{"hidden_size": 192, "d_expert": 224, "moe_layers": [0, 1, 2, 3, 4, 5, 6, 7, 8, 9, 10, 11], "router_score": "softmax", "normalize_top_k": true, "router_z_loss": 0.0001, "lr_router": 0.000441, "norm": "layernorm", "learning_rate": 0.0015, "beta1": 0.95, "max_grad_norm": 1.0, "max_seq_len": 384}
Below are experts of layer 2 (counted from 0) of a mixture-of-experts language model. Rows are named router (the router's row for the expert), up (a neuron's input weights, with its number) and show model dimensions 0-95. Each number is 50 + 15 x the weight over its row's rms, rounded and kept within 0 to 99.
After each expert's rows: a language model's description of what the expert responds to. This comes from a sample of Wikipedia text that the model never trained on.

# expert 11
router:43 58 62 41 41 64 69 58 38 38 37 32 39 59 44 61 43 58 42 26 38 57 32 47 48 48 36 36 42 35 20 20 41 67 38 74 68 37 75 46 58 47 62 57 55 67 27 35 48 48 69 49 56 63 69 40 65 55 68 34 33 39 30 49 66 26 57 54 49 42 47 57 37 55 29 47 61 31 42 49 63 47 70 23 66 76 57 82 71 58 35 48 71 65 57 40
up1:64 46 78 53 43 50 35 66 62 50 63 79 66 30 59 62 52 35 48 50 37 59 52 65 57 61 44 20 56 49 32 48 31 48 58 78 51 65 61 21 57 56 22 18 47 55 45 46 28 37 50 36 52 49 64 42 38 81 61 45 64 61 74 65 13 42 56 25 61 57 49 29 57 32 54 69 24 69 54 66 49 50 37 61 60 41 59 62 37 65 39 24 49 65 34 76
Clause-building function words opening a clause, such as a, that, they, were, was, had, which, often after commas or although.

# expert 16
router:42 56 38 49 31 69 80 65 49 54 58 54 53 30 58 41 29 43 49 57 37 60 58 41 47 49 58 45 48 24 07 31 66 43 45 65 50 44 70 64 64 33 45 54 34 85 41 57 32 66 60 55 56 44 67 49 42 72 82 18 60 41 27 66 53 11 49 47 76 38 43 72 62 33 60 44 56 47 64 51 49 50 51 29 59 63 61 56 52 57 42 62 72 63 71 57
up1:63 59 38 55 43 49 60 59 61 50 50 53 18 45 63 38 55 29 68 53 51 37 63 27 38 60 53 44 36 42 36 58 35 71 72 62 28 59 60 52 32 40 28 36 64 43 39 47 47 60 61 43 51 41 57 55 39 59 47 45 44 40 21 72 67 41 29 65 37 58 39 50 37 42 48 41 55 36 37 59 60 40 23 32 45 26 46 72 52 14 49 48 79 25 50 49
Connectives between items or numbers, mainly "and", plus to, by, or, but, than, and commas in dates, e.g. "11 and 12".

# expert 1
router:45 45 38 22 37 54 83 36 55 64 36 39 45 39 28 42 28 48 41 56 45 58 37 22 54 32 54 35 45 13 35 36 45 50 80 54 42 63 48 61 57 27 54 55 64 56 27 56 50 66 61 47 60 62 79 51 69 70 89 41 50 34 38 64 64 34 37 43 51 63 55 51 65 37 43 52 45 37 50 67 66 52 73 26 41 83 56 55 53 63 60 57 73 54 62 35
up1:17 39 70 59 27 38 61 53 27 33 55 32 35 30 39 56 52 55 66 47 22 51 58 49 74 43 42 60 47 37 46 49 54 80 53 69 46 35 54 54 70 54 44 46 67 80 26 56 28 66 42 48 44 50 56 36 49 55 72 38 57 36 47 33 64 37 29 43 61 46 22 45 40 39 58 83 51 57 24 53 66 60 30 46 34 54 47 57 45 32 25 46 41 58 70 48
Digits inside four-digit years in full dates, mostly the 0 of 20xx, plus month names and "day", e.g. 2'0'13, 19'8'8.

# expert 2
router:35 58 53 44 41 51 66 54 48 63 63 33 45 51 44 47 28 34 57 33 27 40 42 35 52 59 68 57 38 39 26 25 71 48 49 60 63 52 42 52 35 51 62 43 46 59 11 23 61 58 46 69 53 38 70 35 49 32 99 25 37 76 37 49 57 28 56 38 56 31 46 58 23 35 62 55 47 72 38 80 58 58 29 34 62 59 49 65 55 44 56 73 62 69 50 35
up1:45 55 47 46 37 45 80 41 54 37 62 63 58 49 84 46 56 63 45 57 60 68 68 43 52 48 16 49 42 64 30 49 29 26 36 35 51 30 74 54 41 50 33 44 33 46 50 35 34 58 61 56 18 59 57 68 38 41 48 53 62 46 64 46 68 36 49 31 37 37 38 41 74 55 63 62 59 71 50 70 49 27 57 77 45 61 73 95 32 27 02 38 28 49 38 70
Prepositions and articles opening a phrase after a noun or verb, such as in, on, at, for, from, the.

# expert 9
router:52 25 49 34 45 50 74 44 49 42 58 35 50 49 34 61 15 53 55 39 00 38 39 24 52 47 73 32 64 32 41 28 44 68 66 61 50 55 51 43 63 41 54 66 51 68 00 40 47 37 61 46 47 46 63 37 39 53 77 46 37 65 26 50 75 32 50 30 71 66 53 62 36 63 53 66 41 64 69 50 57 49 47 54 41 68 53 44 53 69 46 59 66 54 62 61
up0:43 29 46 43 43 39 52 52 35 63 35 61 28 49 71 28 37 49 60 50 62 50 55 59 34 57 45 41 61 46 21 71 62 58 70 39 23 38 65 25 36 68 32 34 29 67 70 40 58 62 48 36 33 62 55 54 59 41 47 48 29 53 14 63 29 39 29 04 28 54 54 58 49 43 55 64 49 53 93 82 64 76 52 65 70 59 43 60 43 50 33 68 45 86 53 48
Capital-letter word starts beginning names in table rows and lists, such as Ö in Ötvös and O in Ogle, plus dash cells in stat lists.

# expert 8
router:61 37 48 28 42 45 95 42 35 47 43 59 38 49 64 58 21 44 72 49 09 40 45 42 58 55 70 22 51 53 31 48 61 63 50 95 53 49 42 53 35 42 38 68 71 63 27 52 51 55 80 59 53 41 78 49 32 72 60 30 38 45 22 41 33 13 49 43 65 58 42 57 36 55 45 72 30 54 54 66 68 47 66 32 23 61 52 56 69 56 44 53 61 66 95 28
up1:33 49 37 53 14 64 52 43 59 65 49 59 34 41 43 53 44 42 64 35 56 40 30 29 44 49 50 57 33 44 57 59 36 49 66 83 47 51 35 68 63 45 77 60 59 57 69 37 29 74 55 45 60 57 30 66 56 39 55 26 07 03 55 42 64 27 31 48 46 42 66 81 38 40 35 60 68 64 85 51 72 49 30 55 38 40 30 74 32 44 38 35 79 43 56 53
Second pieces of names and rare words right after a capital letter or space, such as G-op-ichettipalayam, C-op-a, B-rian, k-il-ometers.

# expert 24
router:46 54 60 32 31 46 72 57 46 46 44 28 38 59 42 30 42 61 57 22 00 41 53 36 63 53 37 28 62 39 60 24 42 60 54 69 44 31 47 67 55 34 49 53 53 57 44 42 50 67 52 47 56 38 60 15 40 34 83 23 57 64 61 45 59 40 42 39 51 42 71 72 32 58 28 57 29 41 46 69 65 62 35 37 36 88 44 69 80 65 34 60 54 63 60 36
up1:57 35 69 65 75 55 64 37 35 66 30 54 10 42 46 39 42 53 62 29 48 38 84 46 62 49 34 44 49 64 49 58 78 54 44 47 36 55 40 50 55 63 44 32 52 51 34 37 48 65 58 60 49 32 43 38 53 70 37 67 43 17 47 21 30 45 21 64 49 27 74 52 64 63 61 56 71 51 47 57 17 63 40 03 45 77 58 67 44 15 25 62 71 61 70 75
Pipes in schedule and election tables, plus line-start words opening sections or infobox fields, such as In, On, Authority:, Country:.

# expert 18
router:67 63 39 05 29 59 73 51 44 57 40 53 44 40 48 45 42 47 30 49 00 64 48 47 35 60 44 51 63 26 29 31 44 78 62 58 73 44 55 47 62 53 49 53 54 55 23 44 27 56 62 45 33 63 67 49 57 45 81 33 34 67 16 47 50 35 34 50 56 34 29 53 47 55 36 70 54 46 57 79 42 58 49 32 49 39 60 53 55 32 59 48 52 49 80 52
up0:64 44 44 57 42 31 46 51 60 37 68 44 71 46 67 60 36 48 61 50 41 47 59 35 41 35 58 72 54 30 27 65 80 30 38 45 46 26 43 58 53 50 37 54 70 53 32 75 36 24 69 50 61 53 65 67 45 70 55 54 36 15 44 68 64 46 27 47 56 74 47 60 52 67 48 46 49 64 67 38 42 54 58 33 37 85 36 72 43 14 04 65 69 52 58 51
Separators inside number-heavy tables and stat lists, mostly pipes, semicolons and commas after digits (0; —; 4;), plus units like ft.

# expert 14
router:39 55 58 25 52 64 70 70 62 48 53 61 56 53 46 42 37 43 51 34 11 69 27 33 69 41 31 51 48 36 25 13 40 60 80 64 55 58 38 59 54 32 51 39 37 74 45 72 55 63 59 57 37 52 56 31 69 63 95 36 57 57 45 61 42 24 49 38 55 47 46 80 40 62 44 37 39 57 68 63 54 53 61 52 38 62 58 72 55 26 35 63 62 78 59 52
up0:39 42 41 60 50 44 69 62 41 70 57 59 47 49 81 40 68 54 37 49 34 57 38 59 63 35 45 54 73 44 10 61 50 59 50 61 38 17 45 26 36 43 23 43 11 51 71 68 33 51 51 40 43 73 53 52 66 53 45 31 46 32 38 48 40 56 37 46 61 61 31 20 25 46 52 34 40 63 67 57 70 63 56 63 40 61 49 27 42 51 30 54 36 47 44 58
Final letters and suffixes of words and names, such as -s, -es, -ens, -b, -or; also pipe and semicolon separators in sports tables.

# expert 15
router:47 15 55 09 57 32 59 48 67 43 64 20 66 68 66 43 16 48 69 28 44 62 39 27 59 40 69 44 63 18 36 37 76 63 65 61 45 40 55 62 60 51 47 43 46 85 26 71 58 53 58 49 43 38 49 44 48 29 80 26 44 50 37 61 41 19 66 28 65 76 28 57 52 62 54 53 69 68 47 40 38 55 70 45 64 48 58 59 62 44 40 47 56 73 77 40
up0:35 59 49 68 25 32 56 68 66 51 64 26 54 38 27 72 47 26 46 22 48 34 65 53 51 46 42 54 46 28 45 30 42 45 61 62 44 67 40 25 33 66 48 61 47 49 58 40 39 28 60 48 64 72 60 64 60 48 48 72 32 44 68 41 46 60 48 39 49 53 54 26 60 33 24 36 53 49 31 64 49 66 10 57 37 43 34 40 47 37 39 45 93 31 57 35
Common or title nouns after "the" or a modifier, such as University, City, League, season, municipality, players, often followed by "of".

# expert 27
router:49 29 48 49 44 55 48 39 51 42 72 45 23 68 43 45 19 46 31 37 00 43 52 30 58 54 55 51 54 44 42 28 50 67 72 60 41 37 33 44 45 47 44 52 47 78 51 48 52 37 65 48 49 32 92 21 68 60 79 51 37 52 39 46 60 16 30 46 58 53 30 60 42 39 30 53 41 60 34 49 52 69 31 45 40 68 40 59 47 51 31 63 73 68 81 55
up1:51 65 46 53 74 65 59 56 42 25 73 30 32 87 59 54 53 61 58 48 38 57 59 41 38 31 56 60 51 62 60 36 42 69 54 57 49 58 48 54 32 37 57 15 43 74 35 40 33 76 31 55 75 52 73 30 32 68 63 50 43 53 54 43 84 37 62 83 74 55 42 36 50 22 47 32 34 61 52 35 41 34 48 62 65 52 55 55 83 35 31 62 76 67 51 52
Possessive 's after organization or event names (Festival's), country codes like FRA and ENG, and dashes in medal or table rows.

# expert 31
router:39 53 58 13 42 72 59 42 54 38 20 41 62 59 53 54 21 68 39 23 27 20 41 56 59 41 47 32 40 41 49 49 54 61 43 44 69 38 51 72 58 45 48 61 38 66 36 38 35 52 43 62 70 52 63 53 34 66 87 41 38 61 33 38 56 19 51 35 42 38 85 57 51 52 39 68 57 46 72 53 63 44 60 41 48 71 51 37 64 58 29 71 36 49 57 54
up1:47 52 34 71 55 48 71 36 44 47 42 52 53 68 36 33 45 47 61 45 43 23 22 56 71 57 60 69 66 55 45 63 67 56 59 67 56 43 51 54 27 64 57 90 58 50 41 23 48 40 44 51 51 45 54 29 67 47 41 67 62 51 38 20 50 47 26 61 57 39 57 68 71 50 88 85 64 41 49 80 52 59 43 51 64 58 72 38 56 33 37 58 63 51 68 55
Infobox and table labels like Website, Total, Genus, Died, ±%, plus "to" before verbs and words after title headings.

# expert 20
router:48 53 42 00 51 40 51 51 68 58 30 40 36 61 31 30 34 61 56 59 38 55 70 37 44 51 61 44 53 29 33 56 47 76 38 44 47 25 43 57 48 47 40 57 27 79 36 20 52 62 61 55 65 49 71 54 54 46 74 31 34 38 15 29 69 39 67 34 51 43 47 61 37 58 56 69 58 36 50 70 67 53 30 39 48 34 36 56 63 52 63 47 54 65 74 55
up1:73 42 52 68 66 67 39 82 47 58 75 51 51 26 27 69 58 36 53 36 53 60 40 65 56 69 36 74 82 47 42 43 66 81 71 44 35 28 73 30 33 52 56 47 64 38 35 30 64 75 61 47 64 54 44 45 64 55 52 52 51 37 53 39 27 43 35 52 36 53 51 66 67 54 64 40 58 45 49 28 35 45 49 24 37 59 44 55 68 32 41 84 61 44 58 42
Commas and of after quantity or part nouns, such as number of, most of, period of; also which, has, been, also.

# expert 19
router:31 31 52 30 57 28 58 40 45 58 52 65 47 60 47 56 18 53 37 39 00 61 58 21 54 42 63 33 32 45 33 44 41 75 60 76 45 41 39 64 70 39 45 57 68 68 22 51 32 44 50 32 38 30 80 43 60 58 66 31 51 55 45 54 55 15 50 64 50 47 36 60 51 57 55 54 42 60 57 72 62 57 72 46 37 69 47 84 55 39 66 48 57 54 53 25
up0:40 63 32 22 53 44 42 62 35 59 57 60 71 52 26 52 36 46 59 29 40 50 55 38 62 65 39 49 32 46 31 38 42 34 52 45 65 69 26 56 68 54 37 45 49 68 77 21 44 45 72 29 53 58 36 56 59 11 49 45 60 38 46 36 41 53 52 35 59 47 56 44 60 36 41 64 35 42 64 67 40 40 39 29 54 44 51 34 60 70 46 50 46 55 53 65
Mid-word pieces in names and table headers, e.g. We-ight, Stock-ill, Gl-or-ia, plus "age" in birth-date infoboxes.

# expert 6
router:49 32 58 28 65 65 76 40 63 35 51 54 46 49 37 63 22 60 47 36 00 32 56 53 41 62 50 57 28 48 24 24 65 76 55 67 49 43 54 52 68 34 58 56 50 79 24 42 62 26 55 40 70 41 75 45 42 50 82 41 39 52 56 51 49 15 39 34 73 60 39 46 65 62 59 60 32 36 42 47 57 51 30 30 27 59 49 48 44 37 56 47 62 74 75 33
up1:45 48 36 34 50 40 23 27 62 28 56 54 18 55 86 52 35 55 81 50 49 64 53 64 39 57 54 55 46 63 62 32 31 46 42 46 50 57 36 66 53 56 41 32 42 77 33 66 43 59 53 58 60 61 52 49 33 57 61 54 27 26 49 38 56 56 35 52 54 42 64 71 56 58 47 35 55 55 60 69 40 31 79 50 52 58 76 49 75 35 34 34 40 38 47 54
Single letters or short pieces inside foreign or rare names and words, mostly in tables, such as Asun-c-ión, Kuz-m-ich, Al-p-hen.

# expert 17
router:55 38 61 23 49 56 85 46 48 29 62 55 32 48 46 39 32 68 64 46 13 41 56 20 65 48 63 51 81 37 25 30 52 62 36 77 63 40 58 60 33 21 57 71 56 91 27 49 57 46 42 40 56 45 80 58 47 60 74 30 39 56 43 55 67 28 54 45 66 61 33 60 59 53 59 55 33 31 57 56 60 38 42 23 33 64 73 63 36 70 46 47 68 62 88 54
up1:43 34 65 54 28 53 68 54 83 52 58 58 48 70 45 40 51 38 70 62 51 54 76 39 51 62 69 56 59 29 13 51 73 36 53 74 62 29 69 74 66 62 44 53 48 63 27 29 62 38 70 75 49 62 52 17 32 49 56 37 80 72 45 55 51 47 45 33 60 48 83 61 63 35 32 67 31 31 34 65 80 49 26 33 65 40 53 39 63 43 34 79 26 59 58 50
First consonant pieces of lowercase words after the or a, such as th-ings, st-abbing, b-ranches, d-, f-, pl-ace.